{
  "n_layer": 11,
  "d_model": 256,
  "n_experts": 48,
  "experts_per_token": 4,
  "d_expert": 64,
  "d_shared_expert": 64,
  "activation": "swiglu",
  "moe_layers": [0, 1, 2, 3, 4, 5, 6, 7, 8, 9, 10],
  "router_score": "softmax",
  "normalize_top_k": false,
  "routed_scale": 1.0,
  "balance_loss": 0.00909,
  "balance_bias": false,
  "router_cosine_scale": 14.0,
  "n_groups": 8,
  "groups_per_token": 4,
  "init_std_router": 0.00778,
  "lr_router": 0.00133,
  "vocab_size": 15353,
  "norm": "rmsnorm",
  "norm_eps": 1e-05,
  "tie_embeddings": false,
  "optimizer": "adamw",
  "lr": 0.00157,
  "beta1": 0.9,
  "beta2": 0.99,
  "grad_clip": 1.0,
  "batch_tokens": 65536,
  "seq_len": 1024,
  "train_tokens": 312100000,
  "steps": 4763,
  "dataset": "wikipedia_en"
}
Below are experts of layer 3 (counted from 0) of a mixture-of-experts language model. Rows are named router (the router's row for the expert) and show model dimensions 0-255. Each number is 128 + 32 x the weight over its row's rms, rounded and kept within 0 to 255. Numbers have three digits each.
After each expert's rows: a language model's description of what the expert responds to. This comes from a sample of Wikipedia text that the model never trained on.

# expert 17
router:157107152200137138131123135118146089093130097106113153133182125148175122066176144148160074095081118146093095141116137130087148184151165086136214143148086092157097163102118098129160117135137100142110092122153135132129095071077107160096179208153094173120170108124132132150047123100106187166162131109099138119105097143182189087111099184147160142103140096109127138110115156152054133162100095155132135112172105147061165147144102116077107136131099099156106176168118142153051136159133088115116126101134121126079167169118117205137122144099116168125114124183107103148137184073072161152090101164112150105104137169118136185118159116132160120104143069148101190198106108171084168154128183114141105171123114136108080099110137142136210190078147118180188116131123113132145096124103120
It responds to: Inner consonant word pieces. Middle pieces of words, often z, c, ic, ac after c, as in ec-z-ema, Rzec-z-pospolita, rec-k-less, Lu-z-on.

# expert 40
router:096088137113068177154077104162060145103128146129077133077176120078121138069054120136173158154118139158158119120097137108101124126075122112159126121093123128136120153148144146091129134076162108140142130132074138104102040120081185090099117110111166053167113115122160126164155126136208152147159107115148115131128062184190068147169090148106158091189104098129169123128175157159145086143078145130119139088118119153157090118182111154108089114069141146100169125138127111097133198099120077128159159107100112121121165168079124112146095130076144086132137109075118151131132152095149125143172126161080134145199140114145131139114150070151100165152116114114068118102104175151213062057141083128162083129112177160114149101117144165114180123093133114105154102057107079139129119092156162
It responds to: Name syllables, foreign words. Middle syllables of foreign names and Latin-like terms, e.g. om in Olomouc, th in lithic, ber in Siberian, plus Mc, Mac, 196.

# expert 46
router:101073120140094137135148162147100110144122209102124111147163108106163131064106116145122115111140165131112136130185163143106110117158155097161135064180124134074098142158092162076132148127120102077095162160135106159087098224126107113125124129188144142106148102145183122107156127169101145154171129127099118136082040124127192033100087156150146078163138117196148185180106082099142120126130160107201152052120156068118138132172132129107134054072129125095197178126079119124090148124088134111162118109130087108116115094101111099162114111168146117106111155126055173148147093100158108142144114159130130134121166109206120114140111083140120189117050130140115063134117167162120123142137175163188119147189161106143079092165169126144145134116150114144106092126120111143117076096104149
It responds to: Single consonant letters. Single letters split off inside or at the start of names and abbreviations, such as b, v, B, W, L, D in Gilbagala, Blvd.

# expert 37
router:136126187142173089159108154134139106151149080103132104172088180105152106128170172142129112133108109138120162107176143121113118191201133148124164079104092170115108122145061124125156111166089088151120153132155096134203166167144125131106172151142120180153062156112101126107111124124077147130171157151101109115178112083144171084092131216121076109130135135158117056150123108109137148129086187100108073094196112166145193167074181110138138193158171048135168137186120141105119099135113137145148154128132109127124096113171100111152128118135150160121088079161165119114153130116157170116096107080116152116192118122186108132123099109058215069096140109125128110128157138146056159099089160127121114141091090156160086146131066110154153180143086135152153137093141166153108139194079117
It responds to: Prefix-like word starts. Word-initial or early pieces like re, co, con, ex, in, u, as in ab-u-sive, Succeeded, main-ten-ance, combines.

# expert 36
router:153093106090136129103138141099128129121116146147101112102148123217149072090104119097094144152148142168174062145152116145121088145132083088159063114182118151192140120160125117125120102122106141106068168102125144120195113113112102162110111094174203077121095134089121116085136123110140135130192102178100169085120138092094126177145183144078117144098158121121154144058161183134128143108155116133129119063112157111141121162139083171132142158087115130084169113135076158126156089117098085133058137109121148118103180143116173063113153137139048118129142113110117146187181114180151100133091177118107096135184135124122072161162120091124118120120166116117173160128130080135069168052160152186164113150100155171083152118167047140086104121089119092056155135169088102110165162135082147
It responds to: Articles, conjunctions, pronouns. Function words such as a, and, or, who, he, she, often before was or had; also Burmese script bytes and population infobox fields.

# expert 3
router:108059133127139138095125130106157171119124088119117204127049082184128116107157112198089158128152085136100153174116167109151120126089122145129027123095153152121100199110124122173173146116108138154177157119113152131161148138171128147133087107085129097107113105121126139133089122195118122195114189083146115098162111109150145113110167142120085147069146144099117157108101164156126197144101100076203101237105083123133118119100178164121164094133059171100165140095107162102136151082108145130097134140048161127127141097106128083103131144126099133158150131154111132099124113132127073105111092215108096126104099129111121148123112082151030158108132137110140175101147148072095135104088122109125188090161090140111086088157079050169092154146110125110136140152150135105132138134100157
It responds to: Capitalized acronym pieces. Pieces of all-caps acronyms and initials, including US, state codes and years like 198, as in NYSAC, DACA, AFSCME.

# expert 25
router:100113146107173075055127133158136090128140150127070146115091103131124122162118142144086138084156097126162068127125162202139091154111095161112091146117188161128040121105078099104107133180113154182114105151124124099186139114158150132189124123108099123164124157114156137128138155114147091150120149113111166077134156138097100153056191124122162098061143111177138117144109145146135148126095131170114094160094127130140136162147116137165191255128065131050077118129092138127180182068165098079133067150116107137132146085153147136157116071131058124119139111096092132092116121169125098121134167099074136109087145108132111139135106107102076152083139136087208088179118138101113105112134138114146150182096149125115144096162130162068127122122131124160083164180106181090176159124171120
It responds to: Digits in numbers. Single digits, decimal points and colons inside numbers, especially map coordinates, percentages, scores and populations, e.g. 125.794-0-°E.

# expert 29
router:119142188142127111111160121178147084121125112111095143132159108090156112082039111093079133188124129159151083140150153138139145133125122088065154106116176149154082126097128065144135182078122149177172125121131181122176115098093164141131132089188123136164104127133170132113131137183082147128162128138123139092146162141111129184150105178122119084135158109197132124127136152118092145082119161153154088140112206192126087132117170174165143132112113201110155132102104086145123065118148112102126088118084145136114124052112131049104135174100056122124119138112166110114093045153148125090082184137102149119091099095148103182122185122088108129120134109117087169107110141060194121119073128181167136142089144073132148145132094141183158083143105097069138110099092137112070160141193166
It responds to: Table cells and field labels. Table bars and numbers in sports standings, and colons or labels in infobox lists like taxonomy, e.g. "Order: Lepidoptera", Phylum, Born.

# expert 31
router:150099114103113114155132154073089091078110133114152108123157104155140087085132112095114141160112116126145079127129090119184110110108095139158165158129159118115127094125102112118079109130088164145118076110139168144112147096147119173137177127178113056144139186087132140113166091146130108076175062185111201124096182096137120172106200113103170098097141153147139091143148112078091152124173200083116220101136131175165139102108127086086186097103146111104100084087114067167109151067148108097103109188103120136108095069069129074136146066067108111144107165131141099210061159178173131154110131138153077155100118149051089104146125141134102141128106151152125098107089172084109154137160102160140114115085152159143137120150114119159202089137148111091128161159126070125112137115158128
It responds to: Group and category nouns. Collective or classifying nouns following the or a, such as species, team, population, family, genus, University.

# expert 22
router:085094126148145093106189143113096189193102113104174201116135130110108129185152140131119133132173118132127117151135092120140106115125126053116117121144077183123130108103078128142099111154105096139147146122136166103102132052057118158120187080099142082141155165132150138133134121088098159108096100145130160172070164148172100132156165120115106130083137109119167118107153120172122109112128068136176173092119194118138107114140165105126161105091140145162062202067151106106183069096210157109103121109217134122108129114173075074140141120059115147165068142169126115113146118154058126077173191141144069129171111162127079140158159090151136138087134109087118130186155169117118089099105185162146091176136122200094145131083138119113116103128099155103130116101102084130099140155152171
It responds to: Word-initial capitals, transliterations. Opening capital pieces and inner fragments of transliterated Indian, Asian or foreign names, such as Ch, Tr, Ab, -h- in Andhra.

# expert 24
router:093144079198146148161151155094136163107120148149156086152190120102149117183089115102129106173155119108131120150125089101170148116144152108146162086108166103121177099109143149138078117136077125113096128127160142139108144121127168122155111081233140094161168203177156136130160123061154106166108136193148171100067120130164137112196159176142102216070144166108152149082111165142099143149116143068091133094082141085095151114120124055113103142128138186176121141132174187094125149168115156107112131127168076145093147179119088175106164168114093072109093120193143141137143146111147121126155105165146117104177152115136165153092136149120114205167114171096091167138104173157138182168136102162112121121142132141170107125122142118113095091134030165126156101107128078122091147185102142
It responds to: Adjectives, numbers before nouns. Adjectives, adjective endings and number words just before a noun, e.g. two, three, new, statistical, regimental, technical.

# expert 13
router:171140134137137087155130103220114165159136171192137128141105166124136088021112142133097141150127117184113114122086219203122114118133115122074121147117139106146129125146114118180136154158133120108149120117177133135145129157133134170111149113077119175067085088117125135120122125150134147061150148123097081184163118038061140183115103199167087074130143129179123163118201097138172115142165105150140105154110139125100109143085116182174131108146122137092176096141132135118117138121138123116083077126137157120161175158138062158083062120168128105140145131117100136121127089125101122141135096115136133145050099118124164149122132144078097170130152173216164143091139142098126050128125113137157131108138123080151135161091044149150142127105151130169168059061154161128100146155178155
It responds to: Transfer and agent prepositions. Prepositions to, by, from after verbs like transferred, relegation, changed, moved, or "album by"; also name pieces after table bars.

# expert 27
router:106211170112168130175115126172154161166128132078128190107173149097116125156096169184144127172132144113085127092114179095193134133145135134157108133103101151181155114140136171136174128123127136176185145126122097120153155139189139102123146144146115108090159114120125126106157126131145106062088120109121080099147172109081125142132137162133110124148109101055136187069113090106126168113146174080102146147119106098118139123196171091141107159209164166136122077098142126137161081182157158105174137146143169128158149167156082154102148148090163141170129131123078161075113142143122132088175097092132098128143164148091199064158144216166166134130118128114069034111132097132105123152128191125099170064167125075160125150168139143130100123144152149075113138169165062155072105174157132
It responds to: Prepositions and event verbs. Temporal and relational prepositions such as from, during, after, between, for, plus verbs like prompted, condemned, and Biography headings.

# expert 28
router:114103133120122086141089060121139154168118134063087153070120121114112143108171101101100192143151115113113166135097124147103162063100145078085082137127132087060127151112097103122084186094154111145129127132128089146106168168023118137107204129124111170149106174099138133127130123142126136119174222171137160165083074101141126107117090133083115110090125109139172122142122147229168098084149108146141114034123168145111129180095105154107109074102137150106118136133141112130139031150139116105043086111166091120082098141144164112128098116128128124123135140113126140166158035131067130110138154124099081104080135125159103101143186131109100103136123117144131103128128153152118109113083121157174097131086131208104185140050115106123135119080130178151107124136107147140169102171155154
It responds to: Name-initial word pieces. Opening pieces of proper names after a capital letter, e.g. Mc, Mac, El, Sch, Noc in Nocturnals, Neb in Nebula; also table bars.

# expert 21
router:143115102106123185154158157140087142111119145093101150098161169090138080114088098098105134121170118122176132118145086071133148122092156107128124094103090073129138066146150110115128138121136130098182074163116169090162103114083090153128200147183088100138152156109096129111156125123081159093108085073157125123102081088149162170144129158163125116125149148132104156169140160131111113156147136045137150117085201102138133112101107099111154191103147160154100110093141148151163136144170074140202136125079178110102129146107120058159092163076082172121140142096168108084079154200087109131136127098128171141128076181109119107099112166097139172151122119154066122103075171122167104055107083158158092160098101138194142187153190063093145103167131170082121115155135096054122089117137157
It responds to: Passive participles and verbs. Past participles and verbs after was, is, were, be, e.g. flooded, found, released, built, used, often followed by by or in.

# expert 14
router:135101154122125118141135168127105078139109127093123115103164125103145117112141108096121118128074142130186160132137065138122137106147096124141135204173120059136126083073098129131152123113131150144102110144121120129146160130180113132145175089180124101107079159122085136154096118050128097092135062134118120192134159116059065129038061081134152109182167167155084066187108098115147102093132150116079133103157116168127128060088176159125142154096147062165058090093117129145117092117142127105123106119154094123093077080084152045133087065089144159073138135142124144156113117153197119115149088098115121127100129144085119190135123116116162101135126192125092100048105076167120107179124106160148143144145147065164111157078121106146189110159158125076148158086143134127132148125079096
It responds to: Plural noun endings. Plural suffixes closing nouns, such as -s, -es, -ers, -ts, -ations, -ings, often before of, and, were; also they.